config = dict(
    num_hidden_layers=11,
    d_shared_expert=0,
    normalize_top_k=True,
    balance_bias=False,
    lr_router=0.00145,
    num_key_value_heads=1,
    norm='rmsnorm',
    norm_eps=1e-06,
    rope_theta=10000.0,
    qk_norm=True,
    parallel_block=False,
    optimizer='muon_variant',
    lr_mult_o=4.0,
    schedule='wsd',
    max_steps=11557,
)
Below are experts of layer 5 (counted from 0) of a mixture-of-experts language model. Rows are named router (the router's row for the expert), gate (a neuron's input weights, with its number), up (a neuron's input weights, with its number), down (a neuron's output weights, with its number) and show model dimensions 64-127. Each number is 500 + 50 x the weight over its row's rms, rounded and kept within 0 to 999. Numbers have three digits each.
Before each expert's rows: a language model's description of what the expert responds to; "mostly gets" lists some tokens that are sent to it at least half of the time. This comes from a sample of Wikipedia text that the model never trained on.

# expert 33
Description: Capitalized adjectives starting proper names, such as United, New, American, National, South, and adjective suffixes like -al, -ic, -ian, -ary.
mostly gets: " United", " New", " American", " National", " new", " South"
router:481416442537447404419548521526474513531413547453508533524502609529507451569433440533502518508459412576602597417507543423481483486521513498519502517490546399456553417523493466449508525466581535
gate0:440483487455576514481488501560453497457461530454533449480431500506543468449536503470524579485421463539412592434596539405461532558486431459628441606540494446514483461465514535541470521511482489
up0:454530530483369432468447449548566534518428436566524539543568540476448521505615492561507533482436450612465461526369471481527396384541464521491490535475501539536493514440489477513552491473542429
down0:558411470510432554430494514518469470636514523348481480590539471526453525488490510582449519507373489554525450516513497474527457521416462464604448529537511483476549517451471524532537597418439480
gate1:557532501483500515514424454528554517505421534481518490507588465501473471514446471590549553551512506488448518473513502518457536548470513575524476532469456620513488547475521395550479469509488523
up1:568550513418415531506559465485441447533611425506469482551553464490533540472533443467483461482556513513475463594525472490517463469516501510599525618530547546488599438428525518473508502495503424
down1:520550505504391523533488440429440472487521444402523498467457479575541436531516357478436510473497603453482542485551507529495477428483562446464546517557443481598505490604472516409524421475481447
gate2:495438550380516601533446564649563503503513498385578584533444507505547503577574540561566500431495458539478577533553507380458567529479451551558434486502547503555440433556547502580439470435581510
up2:516481455451532491465572473476499493514498483448461558555443525414500477475434492524506485581498450567516401422413555541539449457632429487452525526386454490465539519466511538503520435534396502
down2:518474472469529495549543483414533448526489467473544477591473581441461451455506477560514485475519587523429444474374488531423498582486534497482523526443449508536534567477471386442553461484499464
gate3:481459538536545562428483516556566469481505578498546540473604487487498566464460434524475477498464493369576543417504432491492610505492556480375481481484454485560562406538531497492548460544473483
up3:431525419573499561502522485437530472582563561500517427456540523449551391520439516474521534456478564487412495566490525522514470474526551433495485533407551500531553528436492457524482559542517577
down3:445409527541502444537448513533492582401505527573471504502436498562470527499453486538496559425587517473415533431571478487488455529507575458543537400504377488512417410502509438604563531502505429

# expert 2
Description: Inner word pieces of names and words (Rath-k-olb, Sc-ient-ist, Is-tan-bul), pipes between table cells, and final digits of years or ISBNs.
mostly gets: "ient", " central", " executive", " Assembly", " Central", " Nominated"
router:494446605518510462451589531520471497587571499524519562507501627482494509524461512541487557533446496512464579545493500468517511410521413552517445522479550467449492395479455478472540497433613533
gate0:485500541480554447539600465528452505571496571534424526456589405424495481525430393457493543450561502516447438508512484532573509472552480521557490472424540504494450552554513434530487533433515415
up0:480581518500532495538479500565536515427564475617445461539457483527437470435438426515611583508512536410516542433371506508558575501535524468484534471512538540593506500509569432450523531545491530
down0:452520483518516532507540588491434396399636462493493515568489555487485520457508546578475558426510514471467463536554460440485501491529449503433509455372520466501496527493551471588535484595489534
gate1:534527433401508469455450572498538463430537455506497560533417462468530488503443532478422522476474443557516463450512446493477491486464503548507511501591566494342488535509440507487550488537495536
up1:509421467499570531472502583422588594520511481521545511485526538340404465519559555526561602513425476457490534507478565418472536500575537552417462478418597515527524467410420469492557518505502539
down1:550437500533482486457467512627613554445485451536526597554435490441526518508519532513524610498535483543533477503473557396545510561454461518485537448495475481519507578529444368422462563538494505
gate2:499515486469496494508446491500462603479515508513472585533483491446464495433523511558520504312497539486463520555520480579535436411475417501518557602439520495535493432595617460528463572521503558
up2:659634447445506542473477498497466478480487580605570435484433588531525594551439510496462487556437513435580479513545485525472537434488519516465619548473454470445509444507395524543529544482509506
down2:463446531442534415528550440554546488482575454407505542502502584487521535480445544537540579561512472549408535589483513500527526485473434477538513460500509526488458546561414540560461495407622583
gate3:553551564517508443466565421420471515565450486471510462499535488430492439488429563404470492431433559537500481552485463512444473499510547536510503530529513509493490447510562534406492532453527473
up3:458564522524585544561503500563456513486545559424494481529476388392470561426481576508540492449496477516475491571468463461453517564572577539488537485581459476449422453479528515481543502481488501
down3:487480494447486498438458573526433497588623589535472557551614572427550536422559496519440500489572543351473438602460614588497509465487414497428467412488500513596470526558526504535478514501517524

# expert 15
Description: Word-internal pieces such as mi in Jeremiah or Academie, digit 0 inside numbers, and nouns like film, album, series, game, km, million.
mostly gets: " film", "}", " album", "mi", " second", " game"
router:497441507589485461521597497505526440582562495501494590602551571524551544468534446490437523497416507509546617449487549428522471476512505496565484421662468446501514447556461436440480547398559536
gate0:462509520523539457484556553518532554477564457579469610545462499460508592471507499547526419545488496440571564572593523554558531533455535483601467523522532488542482488500499523411489598437554458
up0:502465516522491544479497528573492549473473515479546588506529494509480654482538566453451494475463545507541487570540509395506582572481581465496474503432493512558560481594506512451482497513593416
down0:572566477525528505444516492528558622514374495539545558472450503557546478490483474554559489482509476463541451503432429559540514444581512466464447525381412612563499521471471424519492488515517451
gate1:518530478456536494492545545612648533532620475491405432530523507506474499494537497550550588631573552512539511470557556445493495461532545464499488527538520503444495503470501474413516524527475546
up1:552487477511496564499455507436476552521543517450518516510447456407495458506476393449409475470571513537478485452419550577440510537449613479506484482527422474520469613558559403435439427550489430
down1:443499422445496560489488495572546435560644393394542454522503509447456582494417469454532492449443475578475460489527420534565500564428554463555477359595473524414527501572537515484435546435485527
gate2:581468517462500382522409405455444464453518604480438368480559517439445460519523575492458515512512514541500539468509520530478565531419499519571484554490468563481442472518511498518515492484450546
up2:500419533558496474404422597458507587507490484521440471451417464525445426534578622462457561475502450564557569521491481520492493434494474494475447495450423514524505489484551584435597577372579510
down2:532543483453501460517463466507544521510478544477372558498493537522495538425522452495559486517584509633514454556502520392498509502516513502555485525529474530472380478587405529442506492480526494
gate3:479518464451470441573443490455518474585539524474525504485567515595456472514499558492449496501411479455401444573534492482422507470508427503666462484563499499570493486465522562518515487493460480
up3:423558503510497561461471534434545510547489464513547561511462521514401546569500483520569466474495477533510520492578508581467418494499552489468467503566495448489582506458462500432610478497412495
down3:502459572542578496433608422447436455543475579459505636470492468465482483388606528555553497479420522489491559530525511483461485567476477616426467576478537471496532472553569614442490507492538477

# expert 12
Description: Common nouns and name parts after the or a, naming institutions, places and roles, such as School, station, House, province, CEO.
mostly gets: " John", " people", "ler", " House", " School", " city"
router:496438483529475476487510523518366448475577531468468482571483599547517464511526457534441577535528522431634553499486500362565437433546369497515510500530518405595520547612385495407466499522532472
gate0:406486466387500482439489522518474473506536500553520528519558532563506562428623522558541492474470510481502545488509512467491545488540473508520460463492623556542497450508509479538528530504471529
up0:451457499440551469492525500470493616460533468600543517482538459515571589462489567527452421537443535467480509498504544495499378436486470415497494471477528525523464604576517672487483536542531505
down0:469563493426565486475517486560508559550572554571469554503466476632487498544426511417513489546472534477530594427509500516508601463482506488502454462456481563456508472482532465570541606511548541
gate1:500513547537452480586463533418477466488428490469458391471516495460480460532446486403496566525616574457450494501548550482421506547513465451519514356454539526620439425515489558533495450591545513
up1:508381482469449563420494531465566430460638467467504570488491449535528528475498544556465366531488518556536425588425547504406500493478610559544475543517502525467625501520447537574509552499518536
down1:467517455494502512458551484500452510521450393431440631526422442592525514514471503556527445500546416482481504559538443484473447469534477355514471576457519461431554459501525521481581551513528465
gate2:526380517595519491604578503538423521544587529475574565518469514555520469499514429561545503506532456464532538440535567538520578529475597514529526589520505476525505573525506504473536512429445412
up2:535434490513502493498512484476481477561560589449518525446428526434548553409397442507584566526551491466486448462521437503441519467513497495479509422521476542542571578489509532483529518503546485
down2:537571419511454453486584483397557547461460540536481530557490435520467518452421472470411574456498537597378470521455475538546448544537484420443543487531585482456563436464535538574489471566440573
gate3:599487436487483462481456596543508442403589506490542448517568440535499516490474360490470528548502487428555520482517475436509432575424397479439463536502500461487478519608499617500478513475409576
up3:527506450479512420424628570417434460572418487509484513475539525359480432570491505530572447419507444409435500480451490502566529517471437466569449458453386452493443576497517462405493531497432514
down3:387426493515512590465462581423473540578507518469470475564475553558464467478481466577563474505413442527545526492462511512511451585476508501437432536478465465496554435548414517575590530492576494

# expert 22
Description: Digits from 2 to 8 inside dates, coordinates, scores and codes (Sep 30, 53°25′42″), plus pronouns like it, them, there.
mostly gets: "อ", " activity", " due", " Interactive", " They", " it"
router:495471512512474463430597503443534495507493512589575479487513561538449468445433479484424517512470484487537561476494523489451432512567496478516454514506444482527396461593476445466485534376543530
gate0:494502508440524557503627508530449463431453510503469558485531460491509499629458524453446560543631384612585506499488484437451487458493545465521453473474513444510548532558486519390518505523545465
up0:487461498523496554505495551600490560516477465523505495503555454446524514418593442495504618545478525425487545472500502422575563529516533556525536558546412504479525423402590511578612544597420493
down0:564461641508442495465527484458413529570505436505541442529420532528612426514521485552556502461495483485531499493552552415496472534531498588501465545464535442446484538515593501466495450551449537
gate1:577489545488462527415542539429506406570468540506556443517515536427471501583525472527577554472533519492417387469551512413536485485508449485511397494582467487529575495578523416489516547483560480
up1:558481409510467583485634512464505499552510511494503484518473508582537515543388437575433499477502636520486461549496482539456539525510445562502595523585453492507481515565602510521460459586404516
down1:496441415463426554493500554510465514458479478559514545604446493495416483492533355552519509507483598562520510568469432464575607456462561514545529558524587517515528502496529442510468523479443481
gate2:475519535537423522462446484509564464467467463483487450464538498464496457517498516510593524465482490598467559535527479562485529433468487497548542387472505409518513566532552514454505517480490412
up2:452497485537438387527469489492538473454495495419464462542458486659547425618553500487530461419493478500500491439577525525515598555431471518450534549529533546533536490483429578556520460554472462
down2:556578451581600463479497460469508529478502481556560494492537545405535581467510496458474558506463510568390511529464417511482457535442449497545626418517477492442480568415482498513568512549612528
gate3:458584510470537460505533546530467482468498468452497511477452527491558500454451525533500525571478451555520502603425491501555606439528487461601464531475472433496532525529568452489585482413517466
up3:582534469403463557522656510538499472510501477548543493488515562489570549546551507481573492506495468503509448455442522510501498472503505524459491484458566447537484485541459534521527557426471496
down3:538480523605433484457456397480526468496407477595482626493543555560452502499541471515496490544526449461496508517528411512421579505421554475424546505454565558575472493539495469526488535515567320

# expert 13
Description: Vowel-final pieces ending non-English names and words, chiefly Spanish, Portuguese, Italian and Indian, such as Caddo, Chico, Bonanza, Friuli Venezia Giulia.
mostly gets: "ino", "ina", "ida", "ão", " Francisco", "ira"
router:445460508495482514457573556416486459544591459480544509450612460568518471469528415579487521488456546559545508474563411437482459543432473454474411432489497468520498437527456483465578560475464481
gate1:494469480468468535461524497524518470485541506597540461470493498562483595492499558549539493393526540601505536408591495556414427531489552447570512520547551523539545503514504496526585579427585471
up1:481585471506548412646516470537516471583495454477451500566499483566516479497509494510475498557509521422462463508364539487467471561586489521418518382375621511482505440502323524415508504401488506
down1:481487487396543478437437448459531573406570510510505497449429471408573458585481513465500561553554522496609567504429496500546511480384526534542605473508521520414502562539504529503384491482553474
gate2:502588540516463524560545513502456498499475482528568496506466491495506479522504585516509549468503487377372589456501537482536550472374569415449483504501566430474499514488353575462492519420430475
up2:586492453467475347486451541532415419538567519515532530504451537463438508466478474567470507539526506404502488493429556483536511575549467495576496468470518563462419560494470530524598508535446547
down2:553559450537559510504498469565477507534543567514564430476511506509501592433486542470578580491506575581430566561489529520519511559525540493573478528579472550416558472517491520449389548511518550
gate3:523477408479494503466488538454475446531510453391517497437505534499512515405527542553559572527510442451512468470521457484528533486379492588493532519525438479559446446391530481442436482455530488
up3:531501558523524535562546581487406444466450494474487525520470582540556524520462515492648458570528547513523495551502481514574507547532442508453505497496514480465491494410594562488530363548426517
down3:534472594566480588432516530521519550549467488583518548537526497502518535535388587558459452567522460500569573496499547600470449501468529546478495458523508433468504391487435495493533547538388488
gate4:532570566488500469523489458419446445549510513408517489510460524447486555420441442449533449449449529488440516482444550504480501564634521417551508500561525488480539523551487535579593594573477561
up4:500447415537537460579479485491541488549480438488489413526534608507543476509509484462463537537448562493539490494589489475481460454478527529547475557561424490491516545470559468509552558433594451
down4:582478527491520508535473552610380455425374585652448576505492496517522507470552491608519541542523498521405491492468467475446555561470465532522541490445514447620435555467550455408509462523499566

# expert 32
Description: Short pieces right after a capital-letter start of a proper name, like He-ri-ot, Ji-rawat, Lo, Ri, Ez-ell.
mostly gets: " Go", " Lu", " Ri", " Lo", " Ru", " bi"
router:576484566458481507505505508479432478547537557532537459592486552562568555509418458445356459492471467448513457564508481525484462541495437586460517513491586443521451403605511567425494533435566454
gate0:572534546497539476441468501437515475507455549432568474521469594504545512637541541503484476496488551550422493491506436557513470505512460490448507483539484437478556476468405520441428422533520481
up0:436506445443577436432498562586465540546473569429507543539541567547440533507460494429453532482531498507581480499552537548555483466488477446520444501501500501607561560454479549402594561522556484
down0:443546501390516435537504414524582458502472508484411476520427470534548459532609530442422553462513477607496529515557542495482553494516548449523570393560564551569568541468463504500480583473461537
gate1:568489553508511504492573548482520536482425590477442489495537539509518367495501446469492405535491459596599520426371403440449476395528497487571473446471481489479582491592459465499440570495498508
up1:601596499506509452507517486473518493541544544503481572508525439450454562445531354592389461487593585511473594444490442556438462508521363585549461603479502524545580489531429524525471431491544467
down1:444510483471528508517300499427432474498539537532480498563521474488496405469409508481476455585533576430483517489485569589495482409546476539425444462493508418479472492573439547483489454528383518
gate2:541487574528494500516484442433531460467404589437467446574499543425488402494431556491526494465486404398431597519526547561498503565515460491559515486541481479483411491534546426565555488432486477
up2:478523457487534401593506503419482543504524531482557438461552553532624432588525421553526515533472590508498528415428544401577508495472527494519570516459544485448476434461494505509431501463469505
down2:385454428474511526428460482431564442492408384516518548569480496543549532479449514482499566571608435495530623386504552428499514595500549486505538529494559609542493428439595479513519518434494368
gate3:467461555472548558501525530548424491492428524555525499436485509569595506512560543498434624544621496459506476458545520497540601464488358523488541436515530533591451490470464510505425542454581408
up3:404399454498511520556528405622594565518525496506422475483477585439484424530516489574540524483497526463589504485569394441539545492512514502508558443419495495513467445423464522439445532451425523
down3:511476461564498432515589506447548444412565416481416497532550504439459495557398498485459507513441487506459538438395522531505383455499529486546570473460508495419549468545568586427551563448560523

# expert 4
Description: Word-final pieces like -er, -ter, -ber, -ster and single digits inside names or numbers, such as Jupi-ter, glaci-er, Car-diff.
mostly gets: "ter", " Car", "ber", "ator", "car", "der"
router:543523523521409488478534577520384557599515450531464510520512513481535545528510484581431561404577456478535505497510497461448484492535430489570387465529533437502567441555444505449508601455474499
gate1:498561447533525444516553448476509424439440480505515542472553495473624513495528455481442468462496462535502485462453556531561456464419437479552514436513508466415530560600384458487516509457544546
up1:555528501459488540456449420494443491523553461439560532567468526483440431496463567431508499455546494550556469564437526541484537577527507483517514492527477495531581518411518525445452557440429495
down1:550516479513531560540484536423516473484545527491426499552520492504458552553598465591442497425495510475496461552502541518445476568502446450524474520575457452568529531495456482400534412493558492
gate2:485566555553456511483544479517438471453523500545474543499393500472537477514448479599476423455538494366473574406525472491505479564480521549412528454377480458533550506510596472437560482582483450
up2:494530629510509478587454528511488480527437459454508512538477507503419649451544500568481527465382504487464538543417481478564499465529556480570600450549540502562417452441440461534440544462462588
down2:464485459449490475499516446479503498538471445492500564477558496536428435439456478490499521516514483500531532532469512455396486485481445489449574493477512385461567513531439392513476524513559556
gate3:536513576471444452524535541460535576535483453466450596520411564427526468565535500380520489485552541574539465523555402489429526480567465471480481534502529508566503451545548591501604555451385456
up3:544449561467465522491493475473459564439418501490489562606479553531536501562506440472514604431534473520450538467544548506491504529482483526536479507432518494491409458571437441517458483529487493
down3:522426546548392486548460462557476496500544478516445476527463491465487518467515580484583523485492515468595559451530498493519509549604528511505540537506570512540580411559433525453513552538539485
gate4:409575551498433456499489438539464468497436547607509605569540564585527538447533537558509555496576567433424521540598504503487409581509528581509488556525562472568530509575552534479460465523490502
up4:502480520611407535577572492497563527488515483394456544526581506523498496521498479511366522578497492499486474506467497470492437440415565484636499444545564383387477533522500424530470563487573447
down4:473495476491519503566518532561451431511481553451481521494497398487505515462586449505573441496478504532466514552493454490451511573383514442508456390594516500520436506511553470505503555495502588

# expert 6
Description: Country, state and city names and their endings, often after United, New or in, such as States, York, Toronto, Syrac-use, Astro-s.
mostly gets: " States", " York", " US", " England", " California", " France"
router:549518431559421540403548527485436438562468549566439547550564548527516524530517438569507582531432482507497582427432469407494428499539479435476506471582486493536475447567513503385502444478556450
gate0:440506482437483470462528481405505520490565560548585541521447472451552497531459465421517491461525534421492474469461506429626507581583496526583463504514564453512457480576505513513457441493543533
up0:463526561609514492505512542482569542523502537513614528391398486439430465480495494551555419560447521555537513495525405520433550512524518527536479457395547512451446614532498491484476534447523473
down0:527435602534538542463518513555500463561521478545537552497542495509507523496509404522433524550563449566550541461526408559454468525473492450444536456492551561458488570522560547478519485473381487
gate1:454455435546433467539523463491512443406570502557549457537492533437492510470545507642587541463433526463470560500513486583563483507467450460566468533540549456447540566534424453419577545549539515
up1:489521409535527530481413528470503494459587512492536454464507428467537466479397536497480465571462558552508554485437475487395477456488525551543493407501465559545563529561467497531449510505375439
down1:507439540531519546500540424509506486580537466587437523538577445524509570464565453419481494642521537568508527503447495474466443564497470490499500550516452539532534487442489476531525428503465507
gate2:540523449528458452501513537523569489474497567502450571458554410499561500542511361561538494500479546495477430388459453465374560600506557465515545524435461472569536441531509529545456479483563447
up2:600454552559465489445451414513541478540502397473603495451543562441510457524455529468473574501477459479442494463493516513512470518438469479579468523511536638483533498542579522473496513475424505
down2:454574514546573467465494547499486439451509459516538518560475392452493418590589499544521514537530422517455445519479427488516543454398531449444478450494454469433473422462471487595503474509519491
gate3:481403499430484499551434426521553520501576489606406477519468429495357498493471424541547525520448400615568528545466465488523549521468455388594556498506475410520531579557463470395558481359450473
up3:476379390486478528569552532491537489528530410597512598481468513470555469530477453468481478421479521474551514485469539518461501454522604556393505485461512519390579496508536495524549463471476537
down3:470503469491508476532433488472506524525538483512454502548512508590625441549467515506500445486525444552551498569556481511442567512445587474530546461472570447453470446443455447534488502455553480

# expert 34
Description: The digit 1 at the start of numbers like 1950s and 52.1, plus to, into, toward, and modals can, could, may.
mostly gets: "tri", " To", " Tri", " can", " Can", " to"
router:498521563507517410515589472488432561474515508476490599473494468538558473471453487525432585495451480562607547534479573542489473519448452489517525402537546421492523471521495523399496477339500513
gate1:478549501526499495524453393477442414511519484509567481532421561460469558452455515530509432563540534499572484497500566543513564393517440595534567504585494547507523472509501460507550476439590494
up1:549597534437472498491510571522573500557552469529496515498615353509477506545580516472490529572520530547482561530507474505503522648463421549448547454485546546575497580492524615500493502577491525
down1:559487389627544474478473482506481537562568493464505503511466547455564471553473447590393438587507459444553509518551596494513477443500536462543564550396472451540561455563639392561501480548444438
gate2:562483469553542424579553490522494438534441491467515472466498538453393478484534432499443461458601459489438444530488446612573545501628480521544540481449493521501471562516510492366421500524529468
up2:451514529464459560443544515608494433530452541525515493428545473543502551573513520528476510496504455443532451478497564475549477405415546537470561455447480467415447545576488486537511472405554475
down2:522478583516642542562560517527528457539525595541565448453527480436539438398509592594495518488488526539492455577495440463620484510473520520477488462450483520429533508437478566552508486577527514
gate3:578490507450472525490441473506558586537506555524500467466545548502583453475504411502567552467544518422538440532484529490568501502613397517527411510509499494395490501537530492433419589458567528
up3:498511473540481477470444468494536489506490521530596435556535470556645546554513544469530513503553449526498520496495482515435415479489512497495437497537531642508588502476444502475497507369515585
down3:453478530535567510417519419643493469435468512504561429454437428510610482474472435546577506525458472482492480654502512618475539426549399476490483544495384512613483482507451484464518483439495497
gate4:551525466512524455519507472454481569537466565409420539357529496433508523565520556500510534432475440501587541536575612563515390514458547467548478414491550512537417485530519466464506523522590526
up4:476483512527409459486456564483563532506564506533558642500511587430593446539553521653574477465484397514544451536518612522538523527521521495489545533506487523608469440415434467529549589452521511
down4:524407436531458442397540475476470508459470532538486489500514550652496502514459533519522488488501508499478550451541524339447525523525381518450490432536598521433554496558555452449483509506454514

# expert 26
Description: The ed ending and whole past verbs or participles after was, he, were, such as released, known, made, bagg-ed, smok-ed.
mostly gets: "ed", "d", "ated", " made", " released", " known"
router:476424541526534522432576555495455491511500520542533468529542508430481529509430455549479494475466481492652544527444505550421452545464470574501539522514485412578489466474418505431540551416562529
gate0:395482502494412577431482520547584462479536412529473521491480587498499495599528477537515586528442480506510581502458518546588454466463543431586525406571537447476534592483524491483529533496507546
up0:513476512538507469549503436493520495503422450465573465424511421541417413474473489451514475515444553494542522462542597498483486545564418492491546419503557479592360554489547567459455448539551515
down0:528457485609418523545510537513455524441462602575479360525471567519543449569523543491523541523381443531453457460526472595621525489576502536494471475452530495439508454481559409504463497473429391
gate1:451498522511402528360521399539558527575468478517447542541543424496537424551561558407409515400503553552537441460544409598494468502518452543453486523496488478494496454474421515443435475435420514
up1:448520454438497464525491513473496539549510459575459493468468578605436506551430501552500481527468540402592504503522572482571437448514418435508506491536535512472455492527446413419501457476660509
down1:533468527483548484544510543476448493492516539552529512605424500487544551535521516516474520491495623487514563410595594575588509488601538526536489491468507472504541519522573540499451455451510542
gate2:524439522530470577475562585527451544583476512535508464449471566516540482596460495470490479640504540455516580588543461509483464439456547429522462503481486456543588564357563538492500514462510502
up2:466463574528441527546642380608475569447520566490455460486491517415615512400565446488547494486520371391463464505474506433587454511546495474564502508456419498520451591444478474478519440500510484
down2:484485519479379517530475547432460538546564472468522497493508458420528441427516469530515453526583484468464509569423473513465475564444527467501545534437496474514482528525551482559434441529434514
gate3:464488529547430561487449556538566444493555506566594457470478482559495557471496477462517516589465515491407507594489546526534535435487455525482460414466479491533497464456495528516497506401445478
up3:517546413461511569481519525471496441487493519526548354492523536519479459508540525457505531552454489564525584417517483569504580388494438544470491492424456489521570512509530543537521389469474396
down3:510558499496496502486438447528602494470506446571544560443518453460581473495466563480493536451422530465503544505503582560568495421461498495476468564417530510463490522456591501435493525475493445

# expert 27
Description: Month names in dates, often after "On" or "In office", e.g. "On July 2", "December 10"; also season, years, table pipes.
mostly gets: " years", " season", " May", " January", " August", " June"
router:510434456533471478524605536534520548534473562525496543560549451566546434536421456529441554485442483532554466467503509467523483587529455562453522484559507379553530464505418462443506521408473533
gate0:516523411546450466444513557464463514497439549502505508423548407460599457475510530553441499534500597570474455522446483476571459451494582548498543465478514432417500468472539459452550463515489453
up0:503517498514468566492525510507563484429460519570489615521537569514463427529597425437416452492450495415561415483497465391458452479431549529478550454439434559541465536545393537492426441494507557
down0:493545585470530471517513556525487492466486355519394478475451504461516512481521560528484544464377531522540468584521469545549563490521441515544568544577581548529604417538556425460470491522465529
gate1:580482510459437474476479499534495513496431577601505441392482511488536530580421529512460585482576542483408489498504528466576412520590593494472460531471556424528451615511540476453591516458530534
up1:546444489508561494455563564493424510477482453557504497534490574503500598480433553478468586446514475521562435479489501486398537535499447423501507485479484551487429457521539450500516451528598522
down1:517455510589592425534554557564481516441497458560533518468506523502400506526480439537530466451412421487548509549504464484516501400507446496579558441495429525492455510540552569572509525544479472
gate2:546488575484456401556454404450517510601458509574444555484495524519424496517455517502505480533502413576487437438442512458574489492472444539534575446550550499526520465538535497489539555507542559
up2:534399535482545457471465473450465501489512507481488514570522487423459474574440384522456478553594578597462424568507532567474534536462490429535495496521546514535557424464535451546576568435458498
down2:494529482498564431493530477512447548582485514445553611583525488563502445527593510464552520537435544515496513529423534443566409552538541441561496459541589474460530439472416460456538493532491480
gate3:520472477611478588462562515461528558532528579523436474548474450500398574502427504460483501537485540414512499530499534447446451451453506422519494557578525403556551477513420465478571555552459454
up3:550469473471488566462425515516465512472542490417587505452473536545424524483510542547484423524467586431482463598498425474520471465532462456534473470482440560469490463588468636489556461430419444
down3:556482534549447502410416494558459524530472498517421464542557524508555564491380536517478497482400513527436443506521562543596551445561423517511430507574500492515495512503631500450483492507493467

# expert 25
Description: Stem pieces of verbs and nouns before -ed, -ing or -er endings, such as kick, depart, paint, and words like support, hold, lead.
mostly gets: "ack", "ft", "gg", "act", " List", " own"
router:561437556576444540430524545526485572415482469457550502460499450513467481545451405569471523447485488490519546457471584415449384467557430585513449468545489477457543470497542543463549465493581514
gate0:505512438566493478507477485504526565480501590510482421492540505537571479595488422568401572507586511448461547504524472460519537582402532548427452564580457558482602531500465439490453590555491516
up0:605525455466472519487518571433455558466463531523557576460490491535466425506544408535487422450604502531529442488520586588549560481582463595470512489470450562430512553465488482482445474509457498
down0:525498496519391503526426476562527504479622464455456564446451516559494477500493456483530546549508597405536526451510414418520454540488554436519518551508517474495577478591482439662504515504468509
gate1:520447566440544468504499412444522448533474517572460489482488459515536543511505540506443448525520577460519521523493430516588387530494522461456501549542721470570589501516462519568544541498490487
up1:511441416448514433488468551550589499499501480427434557481561407497493574548528504590528571442485422512472590432415484514461559495524430488588528492494527449531494585469521390497515579463477506
down1:522453505496470482508571497524463504562532549461445551607383463519573520502616548527477489505539502550427525441542353389523556485582489516409410552493394541481563497511541495550533457509509525
gate2:523539558613455560464538456523528460496489432499467503549592466541521500502460521494518516495554619557482500541422468470593487481456530528522504569515480527417488541537473556465548521564512526
up2:601555557519497482500524489439566480539466530593422549561499506441442529433461499498440441507515526447528484450489509531531529511569577526477451567540565530497538544463499437569496557441600447
down2:478389530527549516408471514486482552487536536521436566487506533542568516564450520536542466570476445527736465512479428534527497491447549533486506549605571546433509558477590466491552585468565545
gate3:446527544514439463470533529531424439449474517542440535550451528466417529480560511539437545471507515511575470555559548515549493567462505505393499534495490449467537538430584403570463511541489564
up3:500563508475641466455448479461473569481464542499461452475469490525461496533548407496505463442488503473560519492443541458536548519503488437537504450511533538497378596575598542377497492486461568
down3:454521478464441516486613549551513541453441515573486466509460478480494480477583549508558473526517500463463468631477514400530503544471540502545469540461381501445571479476458459488488504507465472

# expert 23
Description: Individual digits within years, coordinates, decimals and table figures, e.g. 64.9, 579; also the if in Tenerife and words like such, following, same.
mostly gets: " such", " following", "if", " same", " before", " However"
router:575513554564474555427541581559450462538477511513475550585495454556587474529447434597460546541498416442565500466476454427501531493516506536535499422619479442545495401480487511492569485545500494
gate0:633546475533528550478451552592442491480530532466541423457505470529596592463526474459515453535480429472621452414387446486519467454469510464525490475617483554520503452549490586551540477616470480
up0:514484483560484522440409521502460480500574520546465489539540464548515435548453419581473511567545476413466480499420490501591504546559458434423464474498421458458510469501502470491450402517474511
down0:506531528514508489470557478423497423440542526528470444507468534495500475449536549454438518561498527585524481457478463446439449443543550627515444468561564477425430551431482591519453547534475477
gate1:553496501454535504517412486525450490503459487501457400427573568542473453487496457383429452441483489449579546453495525512422485459478418461462535439502542505537395498534465407508489410571522510
up1:490442552451580491479483459430455481540528585535458547483462542458445526521515579455504511501463441550485564509497528533511522450419491438538396433497508509423512501423514422405497455520514476
down1:627482453579436475478546511467510503424479469538439524457496568569457551514543525551520512503543551437509465555478542514549463550532511491543534531533625538513525417489510492455531492565478519
gate2:597532451582429519541491515555467484539459461466462618511532471507364581529461456581481493475488562428497551470415466430573468567560427535579388435495493417481541570541524420498468503539579476
up2:456526534480443479514489519571498501395430427455432525489390548489613489550476528434528484424529577511500618474370563524506499530475521534549460504477436513536467572529542444458409487446506500
down2:408529531484555510507496470539580505478531470509499530434433482602475574480508527505587532588537575546536520494510527509446520460487491593529483488518554584488478533447515426568455529405557553
gate3:555497389602541512581439504548459540479470551494466636528483443527538465496495487469489427591443499507474536700577498505574541505437531545528474504507500496519470378439545553395442484564484515
up3:531507470501456481431516450440546526471513519540524407492487526558403578467474456463570483432488568517477517355475547496454482591509461426530464477458477495506493595553558535441436507491511533
down3:550541570481511543547607486556427492564506488449549469450614522507437438420509514436522543442459492458503575537466572485458490417440589516507503469480581419455495438533446468486570460539615486